config.toml
n_layer = 8
d_model = 512
n_experts = 16
experts_per_token = 2
d_expert = 224
d_shared_expert = 256
activation = "geglu"
moe_layers = [0, 1, 2, 3, 4, 5, 6, 7]
router_score = "softmax"
normalize_top_k = false
routed_scale = 3.77
balance_loss = 0.00443
balance_bias = false
init_std_router = 0.0251
lr_router = 0.00106
vocab_size = 16384
norm = "rmsnorm"
norm_eps = 1e-05
tie_embeddings = true
optimizer = "muon_variant"
lr = 0.00876
beta1 = 0.95
batch_tokens = 262144
seq_len = 1024
train_tokens = 2328000000
steps = 8881
dataset = "wikipedia_en"
Below are experts of layer 3 (counted from 0) of a mixture-of-experts language model. Rows are named router (the router's row for the expert), gate (a neuron's input weights, with its number), up (a neuron's input weights, with its number), down (a neuron's output weights, with its number) and show model dimensions 448-511. Each number is 50 + 15 x the weight over its row's rms, rounded and kept within 0 to 99.
After each expert's rows: "raises" lists some tokens whose logits its average output raises strongly, later layers aside; "mostly gets" lists some tokens that are sent to it at least half of the time. This comes from a sample of Wikipedia text that the model never trained on.

# expert 13
router:84 29 84 92 53 29 70 33 75 66 44 25 43 51 42 38 57 59 55 50 49 48 42 66 70 50 53 45 43 44 43 56 39 45 67 52 65 42 58 31 43 30 47 61 64 44 59 43 47 44 60 55 58 79 42 42 78 49 53 57 67 54 42 34
gate0:53 53 34 74 47 59 60 46 61 34 59 56 40 23 53 56 44 54 43 60 47 58 42 75 52 45 48 31 41 15 58 16 39 52 59 42 47 63 43 52 62 45 51 48 61 54 85 45 49 70 21 65 67 68 32 37 44 39 36 49 40 46 61 52
up0:51 56 45 38 59 55 56 42 69 64 33 38 71 36 32 30 47 45 44 66 38 30 45 35 30 37 57 81 49 40 53 71 61 47 33 75 52 28 49 55 26 32 72 65 56 55 58 49 64 39 57 47 45 35 69 41 71 62 62 54 55 63 53 59
down0:51 63 59 36 57 61 76 38 45 30 49 36 64 37 51 49 50 59 64 53 50 38 51 50 99 68 66 41 61 63 65 48 57 30 55 37 69 21 70 75 54 63 36 35 44 64 63 43 53 36 47 69 69 74 50 52 31 26 42 33 56 38 55 66
gate1:57 60 62 42 39 51 51 53 45 60 48 39 40 46 60 76 67 37 78 56 42 50 24 61 34 45 40 62 45 34 47 57 46 53 64 48 50 45 62 61 65 74 44 71 48 60 65 25 42 64 61 57 56 48 68 36 77 29 85 50 57 55 47 43
up1:44 42 43 39 37 72 70 57 60 34 37 55 45 84 40 50 57 37 50 48 83 47 29 45 45 54 63 57 35 69 65 81 51 62 50 39 41 28 62 50 42 71 36 68 28 65 67 54 60 64 38 42 40 44 28 60 13 40 52 54 56 53 66 43
down1:29 42 56 62 58 58 40 59 49 52 65 59 36 62 36 15 47 69 45 44 27 64 68 37 44 47 52 16 41 49 32 37 39 31 41 61 72 81 30 32 56 68 73 25 49 67 54 40 47 36 57 94 54 54 61 71 59 60 31 23 47 61 79 33
raises: "C", "c", "D", "E", "T", "b"
mostly gets: " (", " de", "'", "\"", "(", "’"

# expert 4
router:64 80 70 35 41 70 45 41 74 42 49 59 45 75 68 41 33 44 91 31 44 48 57 55 49 70 48 19 61 48 31 42 79 68 22 39 44 52 58 65 56 16 56 54 66 42 44 49 44 53 45 39 64 56 38 52 31 60 59 16 58 31 72 33
gate4:51 58 44 38 45 51 98 50 45 59 40 62 57 22 34 36 21 57 57 64 58 41 86 57 75 48 72 57 42 72 41 64 73 60 71 36 35 38 49 34 36 49 56 51 67 48 62 75 35 44 54 54 54 50 61 51 59 41 51 53 55 46 44 79
up4:46 40 28 30 48 67 46 51 71 47 33 67 51 53 87 30 58 57 46 80 31 37 61 32 55 41 61 29 33 51 52 70 53 75 71 33 39 31 78 48 62 36 41 39 57 50 55 50 51 40 32 54 73 51 70 53 68 54 50 44 34 52 55 65
down4:55 34 41 63 71 63 67 49 56 64 91 46 63 54 40 56 53 41 79 47 61 82 43 45 35 51 43 67 68 46 59 39 64 58 44 52 36 39 47 60 31 56 69 35 29 26 51 64 53 57 41 42 69 49 58 51 64 72 26 73 42 53 25 36
gate5:70 37 56 60 55 61 59 43 59 45 16 61 64 40 42 23 42 32 54 28 51 66 58 65 58 45 73 50 50 35 52 56 27 53 30 37 69 63 60 47 68 48 55 82 48 70 57 38 51 60 60 57 51 52 40 58 39 59 44 63 45 26 23 45
up5:93 42 63 41 42 47 55 77 69 48 43 37 50 26 51 20 68 66 50 31 54 45 37 43 51 57 50 33 71 51 49 42 71 31 48 44 47 56 65 69 48 75 24 38 62 91 37 19 32 50 69 33 42 36 58 61 54 45 45 54 40 53 42 53
down5:64 30 69 30 48 59 80 70 58 31 37 38 43 39 53 61 72 72 49 65 65 55 41 37 32 61 54 60 44 38 68 58 43 53 50 51 60 20 57 59 52 55 50 59 66 33 60 88 31 08 46 22 41 44 63 41 27 43 44 71 32 54 52 50
raises: "b", "–", ",", ".", "-"
mostly gets: " 1", " 2", "1", " 3", " 6", " 5"

# expert 9
router:49 65 38 48 33 39 76 59 38 40 54 45 77 32 31 45 34 42 34 57 70 58 33 40 30 33 57 68 46 64 44 56 71 64 60 37 66 25 32 66 60 68 89 40 44 44 62 53 38 51 50 50 63 80 29 45 46 59 41 39 44 48 64 81
gate0:66 83 51 52 23 71 22 39 48 60 67 54 64 41 60 51 44 35 42 48 77 26 70 40 37 23 47 56 42 32 59 39 46 18 42 36 50 36 56 61 56 65 18 71 56 87 81 59 34 51 42 67 33 48 40 36 39 71 39 33 33 39 61 57
up0:53 64 73 51 70 51 67 23 54 65 58 62 55 49 64 48 50 47 51 54 51 21 60 59 62 35 75 42 07 56 31 35 68 62 39 31 44 56 28 50 40 64 45 31 43 58 66 44 04 55 28 47 69 31 31 19 14 41 49 56 64 41 44 22
down0:48 37 53 60 66 70 57 72 52 46 73 45 61 47 59 69 71 68 60 34 68 82 65 28 58 39 63 48 57 39 48 69 65 32 77 77 62 45 68 54 46 41 36 48 61 53 83 70 94 37 44 55 35 61 60 70 82 60 53 52 63 37 59 47
gate1:51 36 50 31 49 43 77 55 58 69 53 29 38 38 26 57 62 25 39 69 63 15 39 63 52 62 59 61 37 63 34 53 49 32 51 30 24 66 68 75 57 29 58 36 61 49 49 37 46 59 70 74 54 81 41 44 52 58 45 53 25 36 49 80
up1:54 40 49 65 50 47 24 57 44 45 42 49 34 39 74 50 37 32 45 99 48 55 30 31 63 56 48 45 63 52 51 36 70 39 38 51 84 60 60 41 49 57 25 73 45 45 61 51 69 36 20 38 47 56 54 70 49 40 62 57 36 40 50 65
down1:48 29 69 54 68 61 49 58 69 40 29 54 23 83 48 57 28 45 45 30 55 47 45 69 60 36 67 49 51 27 54 61 53 43 46 70 50 32 66 41 37 41 48 63 70 51 46 48 53 20 58 63 27 60 48 33 54 52 72 40 81 72 40 33
raises: " (", ",", " and"
mostly gets: "ers", "es", "ry", "ors", "ies", "ions"

# expert 11
router:37 67 64 43 46 69 36 66 28 29 64 69 34 51 65 42 66 67 17 54 41 29 50 70 25 58 38 46 49 68 39 53 10 29 59 56 12 63 51 57 36 50 40 62 46 44 35 32 57 26 34 46 51 69 74 64 18 45 54 55 59 44 43 49
gate4:23 45 44 19 49 55 29 51 62 64 50 57 50 26 33 81 44 58 26 32 82 55 49 37 41 65 29 57 60 40 66 21 41 49 36 41 41 38 45 47 54 52 24 73 38 50 65 63 54 62 66 62 65 41 48 58 55 53 75 26 29 37 57 40
up4:72 41 50 42 36 57 58 42 49 47 46 61 52 74 48 72 39 66 63 52 71 19 37 31 31 67 39 51 51 43 43 55 68 37 52 35 56 39 67 48 58 48 70 46 41 42 68 59 68 37 59 77 75 39 40 62 45 33 66 27 41 23 39 70
down4:54 29 84 44 47 64 18 16 31 64 54 48 67 71 49 70 38 35 37 71 58 61 37 56 54 61 46 63 34 44 61 51 42 33 37 64 74 60 70 46 32 21 52 60 60 31 52 46 47 71 48 65 49 56 52 40 52 40 28 62 39 40 59 23
gate5:43 58 67 27 58 44 63 24 47 61 45 57 76 59 68 54 68 55 62 35 57 75 34 39 54 81 65 34 64 32 39 36 48 35 57 56 45 72 37 43 57 60 69 45 34 21 52 87 45 31 42 71 64 64 43 38 30 53 28 49 38 39 28 44
up5:63 57 39 56 64 60 64 75 57 39 69 73 54 60 59 41 37 35 40 51 29 53 62 44 23 25 56 56 46 45 43 57 52 59 25 47 39 42 36 48 47 51 35 44 42 79 56 41 47 29 22 30 47 59 43 77 51 62 39 34 75 51 78 53
down5:74 80 60 43 69 54 58 65 44 51 43 17 47 22 30 37 65 55 51 49 57 38 44 55 65 34 35 45 76 55 61 61 33 39 67 37 60 53 62 68 79 23 58 45 36 58 52 36 23 46 44 00 48 47 49 43 68 64 64 41 28 39 36 57
raises: "\n", " In", " The"
mostly gets: "==", ").", " ==", "===", " ===", "\"."

# expert 3
router:63 21 53 62 58 56 68 77 49 52 57 55 67 71 68 64 76 32 41 51 64 75 47 51 35 56 85 61 53 46 56 50 31 64 29 46 46 29 30 75 69 37 42 56 50 72 48 64 47 39 50 47 18 51 45 15 42 45 63 36 39 40 50 66
gate4:31 45 64 64 62 56 18 69 28 63 25 24 48 68 57 53 52 51 66 78 46 52 22 37 63 55 59 49 75 25 65 55 46 56 60 60 32 33 79 59 64 29 17 58 40 66 54 51 67 43 31 32 41 69 43 59 82 59 49 32 50 35 60 40
up4:30 55 56 63 64 23 43 85 45 47 66 30 59 68 48 51 59 41 48 53 28 61 37 73 50 28 48 70 43 22 45 68 27 74 71 41 40 62 50 60 44 34 35 72 51 53 58 64 50 72 67 43 65 37 59 57 72 48 47 47 63 71 90 39
down4:48 54 68 49 40 59 33 50 37 29 61 50 55 40 61 71 47 55 32 41 85 50 61 42 72 55 78 34 28 60 56 67 69 62 37 58 51 66 70 68 52 35 53 67 77 67 46 56 55 36 47 69 53 65 38 36 60 52 28 56 67 56 68 64
gate5:75 71 53 49 53 41 35 68 76 90 37 51 39 41 55 49 51 48 37 47 73 40 54 42 40 60 51 28 61 78 66 92 43 48 39 75 50 18 42 27 50 63 49 68 54 61 72 67 47 34 46 45 84 69 37 38 67 36 43 53 33 14 74 32
up5:60 47 54 54 41 63 63 55 52 67 51 51 41 71 11 55 45 48 78 58 69 52 49 58 44 40 50 60 36 28 24 65 48 36 67 48 48 79 55 64 71 29 32 36 56 20 22 56 30 38 39 15 60 42 81 51 71 51 37 32 67 48 50 39
down5:63 28 36 53 23 59 38 64 59 34 39 20 57 49 64 47 61 58 31 73 58 35 21 56 73 77 43 49 35 54 47 63 52 32 29 38 45 50 41 29 45 60 48 70 16 67 39 70 62 24 84 68 52 61 42 22 22 45 30 64 51 45 45 48
raises: " of", " and", " in", " from", " to", " with"
mostly gets: " first", " film", " known", " game", " album", " same"

# expert 1
router:78 79 36 48 71 42 51 63 67 50 69 72 61 40 22 41 73 17 57 49 70 71 40 58 38 43 37 46 45 45 45 37 47 39 76 58 27 62 52 37 50 63 84 54 40 60 71 80 23 52 56 80 07 40 59 34 20 25 68 43 40 75 38 43
gate4:26 29 48 52 63 54 32 55 40 44 52 51 32 41 58 56 44 70 50 42 46 61 32 11 36 90 55 50 46 89 58 28 42 38 37 38 51 51 50 45 56 46 41 56 72 48 53 43 68 60 27 26 31 58 89 43 50 52 37 54 16 63 39 50
up4:37 47 75 52 86 53 48 51 34 42 83 78 49 55 56 26 54 32 61 84 40 70 70 48 73 26 56 34 49 28 50 43 58 36 53 44 56 59 65 32 58 31 49 53 50 46 41 50 57 72 26 50 73 68 40 81 49 35 41 34 26 53 39 24
down4:50 35 68 31 37 52 46 51 29 39 46 45 36 36 42 81 53 36 52 72 74 64 83 57 50 67 46 42 44 69 69 43 37 43 60 56 47 67 63 60 39 38 53 55 72 56 83 25 30 51 65 24 42 74 84 57 53 68 53 61 41 40 70 16
gate5:37 67 21 68 50 70 53 23 56 36 50 68 35 58 53 42 39 68 87 62 29 50 63 64 76 54 54 27 40 46 44 50 33 84 36 72 47 47 24 51 65 22 33 58 54 46 72 55 57 61 63 33 37 45 71 49 28 46 52 35 53 35 29 42
up5:31 65 44 42 57 63 50 55 45 46 47 45 58 31 64 38 70 60 50 44 51 67 46 41 41 44 53 27 57 75 48 46 39 60 45 66 67 31 69 49 59 62 54 39 49 41 49 55 25 42 57 76 43 45 30 47 64 27 32 75 61 53 84 37
down5:69 81 50 64 57 52 61 28 54 46 34 52 60 45 20 41 48 60 44 50 51 28 67 58 47 43 52 27 32 54 34 70 56 53 38 49 21 46 54 35 44 63 46 56 52 39 46 35 29 22 49 55 49 42 51 63 67 47 41 75 41 39 48 24
raises: " to", " in", " of", " for", ".", " and"
mostly gets: " land", " mother", " fire", " research", " father", " law"